config = dict(
    num_hidden_layers=13,
    hidden_size=160,
    n_experts=256,
    experts_per_token=6,
    d_expert=32,
    d_shared_expert=64,
    hidden_act='swiglu',
    moe_layers=[1, 2, 3, 4, 5, 6, 7, 8, 9, 10, 11, 12],
    router_score='softmax',
    normalize_top_k=False,
    routed_scale=1.0,
    balance_loss=0.00152,
    balance_bias=True,
    shared_expert_gate=True,
    init_std_router=0.0391,
    lr_router=0.00114,
    num_attention_heads=5,
    num_key_value_heads=1,
    head_dim=32,
    vocab_size=8192,
    norm='rmsnorm',
    norm_place='pre',
    norm_eps=1e-05,
    positions='rope',
    rope_theta=500000.0,
    rope_fraction=1.0,
    qk_norm=False,
    attn_scale=0.177,
    tie_word_embeddings=False,
    parallel_block=False,
    extras=['capped logits'],
    init='uniform',
    init_std_qkv=0.0395,
    init_std_o=0.00776,
    init_std_up=0.0395,
    init_std_down=0.00776,
    optimizer='muon_variant',
    learning_rate=0.00182,
    weight_decay=0.2,
    lr_head=0.0153,
    max_grad_norm=1.0,
    warmup_steps=200,
    schedule='cos',
    final_lr_fraction=0.0,
    batch_tokens=65536,
    max_seq_len=512,
    doc_mask=False,
    train_tokens=387100000,
    max_steps=5907,
    dataset='wikipedia_en',
)
Below are experts of layer 5 (counted from 0) of a mixture-of-experts language model. Rows are named router (the router's row for the expert), down (a neuron's output weights, with its number) and show model dimensions 0-159. Each number is 128 + 24 x the weight over its row's rms, rounded and kept within 0 to 255. Numbers have three digits each.
After each expert's rows: "comes before" lists some tokens at least twice as common just after its tokens as in all text. This comes from a sample of Wikipedia text that the model never trained on. Tokens count by the router's weight.

# expert 252
router:111139149138131110167097134142098157099086136126146118137144143092151122143105111125115166102088122113110185137136106181124133101137116180124081155138166149118166122145179099089103136168127119168141123161138149109083138131091101167122116091121108170161099138126089151107126175142169103152141127148109128169124121148132124101104125142140131158112131103106139097142115162140121149120156110145132173134117157116125105125169118144103111098097102137176183121116123130108124141114135113
down0:140143120135155119104172111145157125140127144129131133168084141078126124135121127126129114118153117091094154110095157119088124144122129106080135142100124102177105114128118124102157118076122128121152123130138134156161134137082056170126136163115160094111129121105168124140129103164108116076112136127138083122140147112152095128095185108129137091167125098163128154112194108120146114109097132113112119120153098133165129151103150109121147150148188137132125131134117130125111146088157141
comes before: ": ", "| ", "\n", "/ ", "==", "career"

# expert 103
router:095164117118150154098149119153151130176140147142110124131094119124114153115144144111124136108124112147127098119147129064173149100127113130083179112162139094127154144143101130126143116139136113133169151145107115198088151105173134131181145094143139145107147108130075102122125115173119129180126102140123166136111145088190135149115114100139087090138131129136127106123151139175105127107133159128106118158135112133163138134154152150155109121118127129121139075153153099115158141141106130
down0:162090134092088100150143137122124157124115138142123093113104132124090104115175096099152134098131159128134156162153160136128156156129099094145133116142170126155122154123059133145101121088151145140121115128136109128158132148101178153132115128119130085104077151134138073114129144167157135174120116158145126145160116109099104113133095104123124135132129109161121090105124166165112136139135095196131136158134169109140121125146121128103167165118117115156148149104103116142143143110105176
comes before: "of ", "in ", "as ", "to ", "by ", "that "

# expert 123
router:140165134132139132157127136114147104131144137146120141180159130138101136145113090111107147111092113147100129146125106092117113145082098132078120122127101107093158119156177157173149089134166145158098118124153126143121107122129154102169143112154090165120133095120094079101159096161134149137140175148099145116118117125164107119098090135135151119154124097155182083115136128119103122126154087111110116135132134138133101131153122120093082112094144099113154119127181097124118129147086107
down0:115122140114174108101123143157142105178115176142113122134155141113118123144102112114122099155127124108099131088128106150197147091137102128102139126134121113143106147093156115164087117104109109141130111170156095159120132117109111176134172132124119115116100122118101118145125130143111078104136112122121134081140122077167132111121153124137103129138150130094129159123139112154086091067086138141124166137125125108056100132127151142175140140156166134104146104130158119095117127108170121
comes before: "| ", "|", "(", "the ", "sq ", "km"

# expert 115
router:139116136144132107144088115165107137141112098139129156087155120133117125122138136137116142146107144141097182117106084180129130095113097114134088144101141140083098156175160138084118158118157120133115143110120141082101101109083142140125127067137100172151097113134073158126105129133178087146093138129122123143133143137149121102094132147121142119129146118110158129155124130135113169112112112095124169146108125082103120135164094120104108102145104135182103106112123106176137136130163145
down0:147131115177122092103108112078147140147122122109133134115141093107121165097110134145137124086136152177098187124109115134162146104181139140145091124087138138170137114135156191142110136170128155101131133156112154155140120162144108151129147184134119129122114124140152169170134096117131117130133130120127133113163137191094149114112141151168133138150125131125152130150154147117149108115117072141109121141144122086113108136143095128138148107115163156106115132121142068141069155138120136
comes before: ": ", "- ", "| ", "name", "also", "by"

# expert 131
router:113126130126120155105129086134129107153097141106116114142128126154136104137124141125094157126146099146108073123171136108137150152103143150103101097129099169147109157080115162109130113089086114120163135125124131138121113158126144104129152167133115166088129093118166118143145135149143086118141119103122121110131079140116115149132105097107169138125118120106200154087112132137102125127165133113106082140129075158126147166168109155176126121144151083109170136167146120124097154165102146
down0:138105113116127136122098127129101189158149188126093117128093132114104127094112134105125114174115112161099181080122129136105102149123183173135121079158110119136149122131144170150123141169134136129143099166156135144163157148095121139104089181107135118116157091171126176105158091130179115151150146120135134148151155106143102145106078125131131131142120158093133165098150118121124135155111109144144110099113109121114114116154117137107116105145100110115144139165137116115134092145138110
comes before: "(", "and ", "of ", "in ", "was ", "de "

# expert 221
router:145126126115088137109145095075133171146121147125142144141171148126172119133144081143074156130148133087105096088157130158084126137109151161143106113133147136106161124092132128103125092153105120119112162149173153144143124127153111105117130118167151115162129144171178139134100127115120124080136150157120077147153132162106168104105139109098118090164155127126157100131112128150154120163137103100111086152138101105108115167123128128132130149148134183091147165144128131104106115135131121
down0:110109127070103161131184109157089137145159150165107101132131134116120137138153124137081099123134118167119093125138162103139117107134133157097123134091112169154112155135126112121140108219123089123155128166162125114114124136115161130121111118105094121149171166145090116109111125132132152135132149068143096168126118135129137097089091086146110066121095111106152130155111079148133170117175142130132109136131129140139142115129108131108142151114117096135110124112125152107121143122158123
comes before: "| ", "(", "and ", "B", "H", "K"

# expert 175
router:181134135133154094093155101099166149172165134161114161129117119102121144102118141089145136147126092171133128141131165119122134138121148097142153089150150138148135113130092095131119087126096113141151143133161128139123127080143163087126170080124111104142108096115108110124148104153089165118138126140168121116131135128104090145142104108135142121167083169163088091119106124115104129131174128110102096150130147140135152119136127125133090169125136155101096132168136096115115149136116063
down0:175105126129158128172115109091122137129101123077052146078083140120113157131145158128110124177152125131119089109153134141159133099117133111107144141113133108151095129141130097131121130101110113115112167120164115151132100120073137145135149138112145126148118072114077123091108144115119084140111099116187149126090143138117141165167128153114097144134127178106136099127114117140145097112133112140121122154128187131118117135120107136116134134106133161104107122085155156146087146094152144
comes before: "to ", "of ", "by ", "in ", "from ", "and "

# expert 91
router:141089118113150145136165142129085102145149123146130171088102139114095109111115155119116151168140114159129143145145124112125100128144093148154172113144138140156095127131116137143093117116166149141147133144125108131149138098141152161179170077143065112125126112138082082103087108127179143145133132106170141124092145126188111140112141155131135120145084138119097097098105131143113109122126093154125155138071154147123122108162102141172123123127091147142133093111156140171122128126111121
down6:120166101164120091176108147143180086157097118120139132106117137138188152136141147165135159128106127128132092144133119155125121147149107095118077127114090098155096132101109114121116105149123090109150075151097133153096168110154157070149142168145126133101113089133147120132131156142129091137106116120122102109132101107140118135114104098115139104131110107159139149092160116133140151093134133113106138079148149107099144163133156154140146130097163119111124126186159073144132120129136130
comes before: "in ", "by ", "to ", "on ", "as ", "for "

# expert 41
router:123144170087116091149160130153173116155133112115081135154127169143145155098105104098116134132109121141101097124155167107091086156127120138142100107138120129162132142088155117107134141145122132162141107136149132160112095087129109159140133077106153121129110105132163125123098119125102123103168143174149139119167135089163101148107127106095131125139089144183112132136096092107096130136159158107123099135102150148112138125117132143157109177120171146089098139162136111136106171145083128
down0:111150107145149100132148170116086121136173121134101106168124150129128149111132167098165186161134152137115135157137082139152175117144109143150129089115129104135150148143126100143114156114119121129143137102151163140149106106155140160108150106127112150135126117175132133173127167124153093143105127122105123198141134123141148121098126165129123141142111092104109118129130142109136097103103117078127111158122118113080097178123151131099119135159150143126147182090102091192097117122132141
comes before: "and ", "of ", "in ", "(", "was ", "to "

# expert 171
router:082162135163131117123111134137148167155107129155166105126076147123144140158162112141112155160165121080117119148133109128142152109103138151137130122105156153123117160102168117082128140169101102152101107120178135167150126097172139143165159130120110129166082135132125175157152116161108120116143137085113095098108107132127111108108158164130098109104113095123145074109132116143117171151134126138134103077122131128130071127130135149168136112120112157099142152110101139104098106134107139
down0:171091133116154164160132124118105130121118109131120093080151120131123122131148137082123103155139110162101135136119157109153172131119143115182088156123093104129123151153139114106124114067113081102157134143129158143105085130158123144119116114137132131076092062155161157162114140102149155091171162116125149134130118118129116125144109182133137126127156145078141151160159122152144166129130133140098119160122069092140104130108127134120119105155110099131103142149125135172118093126142128
comes before: "| ", "of ", "(", "in ", "|", "League "

# expert 160
router:165133163089136131120119140140159112152120108135170109123084174113170116157133132135126145112142161117116131137133124098143163079109123090122112133107143143099097106083135092068101161146154137161142162086180109150162135110125153103145181129147159106159128127168128103151151129150091127109144141102106142093134098139087123173128106164101122090117129103130097101131139119132122171145139123153157119116109128111120115152132146127154138154137095106105156122157164172170126126119104150
down0:123116143142107119147165115131107120084116122168113127097165110154110099137101125156147140124181112138135120144100133156140148129138140112175127144141086092095149153155133092141092110091142083126128124091121142120161145114118147131162162157162105120149153073118142136141148144124149149115142107117166113132131155133140104175155134127147112112142146154089171108104125093116109079094143139129156125164091132187158093124119142124145119141141149094121179130148139080122124091109188145
comes before: "(", "and ", "|", "of ", "in ", "for "

# expert 222
router:131161155148144086151091108101103156158087145121161139167154145128173105129113150152096163137176193122091110164102122138095129117108147139119126133098154123093117103090155126099108109156124125094144148125156113182095139118169145126176166122151148139169112103156092155126143110154111132135096127092162155095136112165128133106104157144154109137122115164119168089146122098090143148140115086125151118123100146119121119136147127106154112114113099128125136097139142138138119106136105157
down0:128115120162122161105120141116150119110129141141147105106176135086107097134212156145113167141156090127150079126134116097114108151114107130168084114167141149104147132107112138145141069086098135123141147121114139156108154118126113146149128133136148101141179115158162114100115083136111119105121145140157130138177154130143132146162147108145133145150110089139168155147131159147116118143135163154097161138161105141113171145099115107150119144149131104132088126145121150096092145090159146
comes before: "(", "| ", "and ", "in ", "of ", "for "

# expert 191
router:099114138120120113117131116121153150094114156116104115152112136147166111176129135105120099113116166145100088107111162129108141145097134090102093112119132111118119097094138157113174126149086118164144132131129132184127146098148154141149160152146149173097120093116094121129109113158125148121165189144145158168150116141114110126114135116100108106147132163137170103109122083135141184087160116104097109121140121154117110156157115119121165170079101146082151119162112123114119110142103144
down0:114101142139098156112113079139117132120126122154101094069125118112154110123181152074121103120172122155109129095141123126171117163149145083153107151131131130108092160135091152146148141093101119102138092185126163102173163127130150109122114144124135153148127120134120127139153104155143123113105172089102147131141126145123139100130097164147093150126082119116120092145175164126091122097094136130156117111146128140092073140124153102099131147129112153108131122151133108103102101155151126
comes before: "| ", "(", "|", "of ", "and ", "was "

# expert 86
router:173140146141167127140149120127175149119101152125134122114087134127098119096148147087134128141135110131098125120147150133143132090104097144103167112148114130184100140126081117164144110135137105143095134134155157155103092088137156098108149169152109152154140066146104106110160097118135168181088094137128150112112134131116140115135169128110114114132096173119141089089090124116124145137140086137140143174141150124123124107111071152118120117104103143092125132150156079142111128152146131
down0:101125136111141101144126160132144119162162088110104133108156137185128075123143139097131167099101107094108161105109127167166149103119151107117138150105104093132143165128122136108137162155140127121120117122115177120157120151167142128107120162146146179115128145149124129132076149136183154133095098106094109157083121126120096089142142166150120133138138111132105097108126136099151122118145122141149154187132121110121152098093156140140073160132115114114086136091136104116146085107139106
comes before: "to ", "of ", "in ", "from ", "|", "for "

# expert 64
router:145128095110157170155143125138142125129106143138100127177168115128106114118168093099099107088162155082082115120168177094157162111110150149127112089171150149105132142142132128143140089151065109149132144123136161119112126105124127143137154131120101124099152107075127109083139161123128147152090180096110084132108128109102157116106130116089150098113129160134133113120113142105127142152124091102165132103133089141122136157146091145095149110140120168106147149105123108117100123130118114
down0:146117169113125078138113145148099110063166108122125128097187116102106113133137156144113112151109132112137109172086152146138124167092129131147171127102133097083117131091175151176112136127150127105098143088113147126116122143126125128173145148161155142099097175120119119119128106083121155099092114160136121169104144142141135109139126150147109141138101130085137104122107110162135136103108079140128107119113138133104118084141170135118116124116081095082141126097104130125152132162123149
comes before: "| ", "the ", "|", "201", "202", "/ "

# expert 30
router:170163142148157162116137115123085173148106137146096109113108088060148126128117122139150159128099143110114143155122154087133130133119123131142162129146152137171142116120070144122091086114139124102146112142132123165134116113136127131173175123141111111114140090115072147129129090161157171161076070117160096117148143110125144137100152116131123162116090120103130113103121141123093092135151102138094157103104124133126131155138113153142150107134091124168126087093145105134134154137114145
down0:130122136121102141129207131101133154164087157119106145134124149144122135168158116121157136107094159098062149126127109142144134130123127186129079122097111110117115152145126129150122140122131084105119097129144171130146139181171099179095116161119159147121140139129137111114147143137149135106141082153136137091131097142139100172117165101151131124125108095111123101145161144140142151110131110124154144142129139105093165148122132110173146145169110110176151185156154135120116143126107144
comes before: "to ", "by ", "in ", "that ", "as ", "the "

# expert 249
router:185090153121172115137125121084116145130147132125096148099090124097150119103108173140115140144167134147158120160157149113133107134131098121147185143111113129126084145110133119108168129116149136140151124109131137139098118124112146105150167108108088083156119114105132108175131121169164133109154077134166121110152110138155094153180096151143138105147085151140124118139132112129139103131113091135158104096090148151101121120150153110156112146122137168087140127123113140191082145134135139
down0:102119162148117161144102150149190124126146127106088149146136136151136135091182091109113114093112157161093135142125131058076136126141103098113140115130117118148116123123123146163158118139116120100150110144071131138163125136156117096147167103129154131114124127132160178113128139132095107110159124144130126113129123120142129121161174146088127154111184128138134138084096139126123179133118149070118165154107100148142128117117134150148129116082142142101136125184105163101104156128126118
comes before: "by ", "to ", "in ", "with ", "and ", "for "